config.toml
n_layer = 8
moe_layers = [1, 2, 3, 4, 5, 6, 7]
n_head = 8
init = "trunc"
init_std_o = 0.0
init_std_up = 0.0356
beta1 = 0.9
seq_len = 512
steps = 10238
Below are experts of layer 4 (counted from 0) of a mixture-of-experts language model. Rows are named router (the router's row for the expert), gate (a neuron's input weights, with its number), up (a neuron's input weights, with its number) and show model dimensions 0-255. Each number is 128 + 24 x the weight over its row's rms, rounded and kept within 0 to 255.
Before each expert's rows: a language model's description of what the expert responds to. This comes from a sample of Wikipedia text that the model never trained on.

# expert 60
Word-internal pieces ic, id, al, ab, ad, as in Municipal, Bushido, Hokkaido, atomic, celestial, Arab, Victoria.
router [146 106 146 139 112 121 115 128  84 157 105 129  98 110 106 146 136  97 165 100 119 115 167  62 145 125 167 157 148 107 150 142 115 143 123 163 129 132 144 117  65 179 149 144 105 120 119 116 143 167 156 130 105 127 167 119 111 123 148 128 136 151 103 122 139 128 131 139 137 106 115 138  83  94  84 129 127 117 102 138 153 160 116  94 129 161  86 122 101 148 155 106 123 137 137 138 142 143 164  96 157 116 154 145  97 129 120  83 106 134 137 158 153 125 109 107 130 149 129 109 130 152 125 159 141 124 139 153 171 138 140 127 160 117 107 151 155 129 128 123 119 134 119 147 152 101 170 129 109 128 129 110 140  82 190 173 139 137 125 136 167 135 126 165 176 151  85 132 135 121 127 103 104 130 180 126 114 110 172 110 122  98 144 165 107 144 151 126 125 141  99 150 154 113 130 126  99 160 170 131  88 182 148 132 119 165  96 118 122  93 116 153 106 104 111 139 128 129 117 121  98 149 127 140  84  86 130  79 107 127 122 186 105 148 140 138 116 127 111 197  99 110 127 140 134 122  91 128 128 104 162 156  78 106  94 111]
gate0 [ 77 139 117 142 104  85 138  85 142 134 113 106 119 106 179 123 140  95 126 130 120 145 122 181  99 144 124 122 102 134 159  85 155 136 168 144 105 156  90 113 109  95 136 122 120 153 110 109 148 137 177  96 123 175 116  83 163 112 132 145  92 135 124 153 139 109 142  98  97 137 112 131 103 117 137 173 135 134 126 100 137 135 109 158 158 123 101 123 127 152 167 142 150 139 130  48  96 164 141 167 147 140 140 123 119 156 135  99 111 135 127 125 112 134 138 139 148 166 105 129 166 135 142 156 152 156 125 120 141 124 137 139 141 120 164 114  87 117 183 132 121 183 111 127 138 143 159  97 111 134 115 116 124 147 134 165 139 112  94  77 147 133 119 131 116 131 138  98 140  91 125 155 111 112 124 116 140 115  99 120 138 118 113 126 133 107 160 103 145 107 119 147 112 143 153 114 106 191 141 151 112 116 120 103 141 153 151 157 163  79 115 113 102  82 128 164 103 106 116 180 181 144 121  97 186 134  85 150  97 151 144 131 137 122 147  97  90 120 110 128 128 120 142  75  95 118  95 122 133 128 122 108 114 149 167 140]
up0 [ 91 147 170 102 151  94 131 107 132 100  92 163  90 105 132 113 115 104 146 133 134 134  99 118 150 133 149 141 115 156 125 112  92 124 108 123  86 128 102 118  85 109 141 160 128 135 106 117 153 124 163  95 141 112 172 123 118 144 105  94 146 116 157 135  84  93 147 106 102 172  70 168 129 146 120 131 108  96 115 102 139 145 124 132 105 102 115 119 103 130 124 128 129 137 131 143 129 162 102 121 112 118  95 148  97 109 119 145 136 107 116 100 113 121 128 143 132 139 145 137 142  67 133 111 145 143 135 138 120 103 114  99  99 151 112 133 110  93 108 163 120 127 103 155 115 134 119 143 122 151 134  79  80  80 118 126 106 117 107 120 156 145 168 106 123 129 141 109  80 102 121 191 104 112 169 101 144 129 160 176 122 143 101 187 169  80 137 121 147 106  98 136 163 141 170 134 159 140 133 154 130 121 119 125 109 115  86 111 153  98 114 116 145 104  91 121 107 123 139 109 156 138 128 171 147 119 107 125 139 122  83 132 164 118 149  74  64 131 162 140  95 102 132 113 133 144 135 116 159 137 163  95 116 175 162 159]

# expert 8
Hyphens, en dashes, plus signs, slashes and other symbols between numbers or names, as in UTC+1, 2–0, Pac-12, ^{2}.
router [113 151 162 147  96 140 162  86 156 130 133 138 139 107 163 138 146 107 144 167 131 173 118 113 165 100 118  88 104 121 147 161 112 146  65 115 119  92  98 115 167 169  87 121 110 111 135 124 147 105 209 161 108 128 126 109 132 133 153  99 130 101 110 115 112  99  90 104 105 170 161 155 129 107 147 127 120  98 174 142 139 153 150 123 133 130 150 149 160 118 137 117 143 149 116 138 127 150 136 106 110 133 146 115 129 110 131 135 133 122 127 119 111 133 110 141 129 124 111 112 145 141  90 126 158  66 116 116 154 115 148 156  98 145  75  94 126 125 135 152 145 136 176 143 119 165 120 121 143 138 106 153 116 144 161 179 126  77 156 162 137 146  78 117 123 162 157 100 128 136 143 135 122 141 176 141 125 118 100 140  87  83 123  76 111 141 125 136 141 160 133 110 135 129 110 113 128 117 120 170 132  81 132  97 187  92 136 157 107  89 160 132 149 148 116 109 166 135 140 123 117 117 183 108 116 107 107 106 159 139 107 116 132 179 146 115 122 113  96 123  86 119 109 150 131 145 120 123 148 126 126 157 132 160 119 163]
gate0 [149 119 157 124 128 158 133 137 133 142 157 108  93 157 158 131 139 181  98 125 142 109 169 111 107  91 106 131 120 119 150 126 101 144  84 134 125  94 134 119 144 137 147 116  74 127 145 123 144 105 141 144 176 124  74 121 107 124 159 123 124 123 140 150 116  96 172 132 114 153 125 105 170 188 153 144 115 134 144 151 111  74 142 109 126 142 106 155 141 117 127 141 156 114 110 145 147 130 147  99 107 142 124 114 105 169 124 122 136 119 140 156 119 143 117 139  92 104 106 165 149 176 120  82 128  94 138 141 116  92 158  83  80 140 169  88 124 155 112  61 139 104 115 119 157 157  88 128 144  92 126 127 127 123 135 134 130  99 153 194 115 136 100 156 163 118 118 125 136 142 144 128 127 140 151  72 151 120 131 111 123 108 134 118 137 135 125 141 124 141 166 142 153 135 139 120 135 146  98 138 119 149 110 117 144 147 118 137 153 150 104 122  85 139 125 115 119 116 138  71 108 189 179 106 121 121 129 147 137 121 149 151 154 127 180 109 214 134 113 131 143 134 109 132 110 135 177 173 135 110 140  89 104 114 157 112]
up0 [ 97 109  88 108 126  80 115 105 147 147 124 106 156 108 140 134 116 108 146 126 133 187 123 139 102 138 120  73 134 150 130 121 142  98 149 130 104  99 108 136 154 109 109 116 110 141 121 128 115 172  50 125  80 162 168 131 155 133 136 130 170 134 143 141 144 161  95 109 127 102 132 138  96  79 114 137 129 138 155 120 135 184  72 137 131 156 138  87  77 126 120 106 102 129 192 119  79 129 125 138 153 148 117 168 128 116  99 148 116 142 129 124 127 121 133 131 164 133 120 131 125 152 128 117 124 123 128 117 133 166 111 140 151 117  89 123 124 140 128 150 148 155 125 167 128 100 182 109  67 135 117  70 143 160 129 147 128 142 109 107 140 140 131  96  88 145 136 129 134 145 111 114 154 144 116 132 127 130 120 150 118 143 155 139 143 126  99 111 142 156 112 130 109 123 109 105 118 105 157 115 184 141 152 106 131 130 118  94  83 129 120 136 187 102 143 158 127 158 109 163 137 106 109 136 137 173 133 113 129 177 129 150 149 139 108 129  70 108 113 119 123 133 105 140 149 109  93  60 178 142 130 143 124 102 103  99]

# expert 52
Prefix pieces at word starts, such as re, dis, pre, un, comp, exp, as in unexpected, discriminated, self-experimentation.
router [112 149  94 117 107 150 122 144 136 162  97 146 165 124 126 157 165  74 115 119 149 151 134 126 108 144  84 150 112 128 138 127 113 151 110 122 170 129 146 119 132 138  77 113  89 147 121 144 154 123 204 147 113 160 171 126 159 123 151 148 132 120 116 128  97 133 160  86 109 102  87 126 140  86 101 132 140 157 115 150 118 181 119 116 171 117 108 120 132 122 116 128  98 125 123 126 117 182 179 135 124 108 118 137 127 145  95 136 147 134 116 129 149 143 130 161 136 172 138 118 107 135 101 155 108 107 143 109 151 105 122 113 150 100 125 121 160 115 107 114 154 104 156 150 171 112 124 133 185 136 108 146 146 149 156 124 186 112 129 117 119 166 127 131 120 150 134 131 131 123 123 144 122 101 150 111 145 154 149 147 126 123 183 102 105 102 167 177 138 160 100  83 140  66 100 113  95 177 152 144 151 141 146  95 131 153 132 130 147  90 129 140 168 159 110 163 136 152 163 175 124 120 143 137 138 118 127 120 143 129 106 161 118 149 149 132 110 123 110 165 124  87 151  89 175 118 154 134  90 152 148 134  95 133  97  98]
gate0 [151 137  76 161 155 147 150 113 158 148 115 123 108  91 140 133 147 125 130 136 115 132 105 114 132 156 125 137 130  95 128 114 106 114 139 106 117 140 148 177 133 132 124 104 143 123 127 109 126 135  97 144 142 112 106 148 121 105  80 129 117 154  94 140 137 118 109  75 146  98 137 145 130 116 103 150  90  99 120 101 106 120 148 120 178 124 136 151 128 139  93 168  83 146 159 129 150 113 124 100 134 130 147 132 133 151 121 110 102 132 117 141 139  80 169 143 103 131  83  89 125 121 186 152 154 125  91 105 112 138  86 123  95 124 126 154 138 125  65 141 143 134 114 114 144 108 112 113 130  96 123  83 141 111 127  84 116 140  98 180 143 101  97 108  81 169  96 191 140 185 159 145 106 133 112 131 101 156  98 105 167 129 102  79  78  83 150 175 105 114 134 119 157 122  92 101 151 141 119 107 105 107 109 127 136 164  87 168 165 176 128 145 146 129 132 121 189 126 125 116  91 119 144 147 132 130 130 101 137 114 103 104 147 138 124 141 130 146 144 109 143 154 116 127 135 165 170 125 113  98 103 116 152 139 127 129]
up0 [115 147 154 178 133 144 108 107 162 108 147 119 186 143 120 118 102 114 142 146  99 123 117 160 137  90 133 110 121 115 159 139 180 126 143 129 127 131 126 114 130 127 141 192 161 126  84 105 107 110 170  88 172 138 141 129 153  71  87 161 135 129 120 103 171 126 143 142 165  69  91 102 126 134 137 125 135 160 124 126 144 110 164 126 115 128 102 120 110 167 120 115 130 150 149 144 158 108 126 104 127 160 100  90 149 140  82 167 130 170 142 155 127 120 135 125 161  85 123 121 153 130 143 131 127 135 134  73 100 128 161 113  98 143 147 135 121 140 137 150 131 141 127 131 104 110 142  89 118 125 123  81 112  94 118 145 167 155 153 121 110 140 185 127 134 106 124 114 147  57 141 151 197 137 121 116 132 146 129 121 104 136 157 111 107 171 153 138 151 124 118 136  90 140 163 100 104 180 109 120 135 160 136 140 141 147 121 140  94 118 141 124 119 169 111 113 111 173  69 160 155 100 133 109 142 100 129 112 134 147 123 106 106 131  90 115 148 129 100 116 123 113 156 145 135  99 145 149 102 147 128 171 113 146 151 128]

# expert 63
Short suffix pieces like t, er, it, or, al completing words such as Outer, precursor, Classical, badly, and Hispanic or Latino.
router [104 175 132 103 113  92 145 147 130 119 114  85 125 124 128 158 147 154 140  99 127 125 158 120 175 142 136 167 133 133 137 123 155  87 139 115 116 101 145 108  82 148 149 159  98 137 151 123 156 144 130 165 135 129 137  99 167 123 148 158 127 150 128 111 139  93 119  93 134  69 103 100 130 141 137 123 105  86 126 153 137 141 131 172 165 105  74 106 133 157  61 108 158 124 104 136 153 126 190 124 119 166 160 126 145 130  96 142  97 153 116 142 152 120 139 114 124 119  82 112 114 133 145 190  96 111 125 137 170 120 115 109 100 100  81 137 151 151 115  90 158 128 137 146 133 140 116 128 155 128 131  98 111 133 151 128 122 112 129 124 135 137 106 171 155 159 110 163 127 135 133 107 145 129 152 101 157 131  77 117 114 123 137 199 135 117 138  92 139 120 123 142 130 155 140 113 126 107 150 113 117 119 139 115 127 158  88 128 102 122 148 155 164 128  99 156 152 152 122 107 124 146 113 131 122 138 144 127 187  78 111 168 101 173 136 147 129 154 152 123 101 141  82 166 150 108 123 124 125  99 164 140  77 151  89 142]
gate0 [ 94 173  93 153 160 138 133  39 111 111 126 168 107 139 162  99 138 134 165 160 122 109 117 116 120 124 129  85 139 115 146 114 168 143 166 142  88 165 134  92 134 137 158 155 135 139 122 161 125 133 147  90  58 159 166 142 191 141 136 129 146 144 112 179  86 146 107 123 115 153  98 151 166 108 138 150 167  88 170 119 148 155 140 129 128 101 104 177 131 111 146 112 116 109 118 123  99 135 136  97 125 154 130 127  90 127 153 104 109 151 108 118 101 159 127 122 124 192 127 152 108 137 124 128 147 158 169 114 106 118 131 101 123  93 118 119 127 124 160 112  84 135 142 120 142 157 125 149 121 160  92 141 114 108 117 119 126 109 113 137 132 134 110 156 147 147 124 142 133 134 180 137 104 115 118 112 121 154 154 110 170  99 101  99 122 133 106 117 122 128 148 130 146 115 142 120 123 136 110 124  86  88 117 151 166 115 151 143 123  66 136 147 114 105 151 102 135 120 165 108 153 136 152 110 106 114 175 120 112 121 155 137 145 140 127 150 110 113  87 177 140 105 136 131 126 157 123 125 135 149 151 123 135 176 176 146]
up0 [163 123 164 133  67 131  93 174 136 144 153 117 158 115  83 110 110 133 113 134 117 129 131 126 118  98 125 164 116 163 128 174 113  97 103 123 138 126  88 154 119 115 127  81 163 117 124 104 146 118 106 151 189  99  56 124  96 135 121 145 143 147 134 130 146 118 116 139 185 127 129 150 137 141 160 103  82 180 101 140  90 121  96 126  93 134 131 123 110 136 115 154 107 113 148 140 174 119 100 141 161 123 105 100 130 114  79 160 138 122 151 157 146  74 111  96 132 110 129 134 157 113 130 108 146 110  60 140 136 131 141 162 158 149 110 138 131 118 115 143 157 117 110 166 105 105 155 106 136 111 132 159 144 149 130 121 157 152 171 125 141  98 133 125 106  90 133 101 126 116  95 149 150 180 159 160 133 124 135 130 126 167 138 143 136 110 129 123 161 149 117 112 136 131 152 176 133 126 155 118 180 149 128 120  84 150 142 104 126 179 168  95 118 110 100 145 123 154  93 156 118 142 169 146 123 122  96 156 136 151 116  95 153 120 134  92 117  98 158  99 131 132 118 126 141 102 141 140 106  92 131 137 153 104 107 127]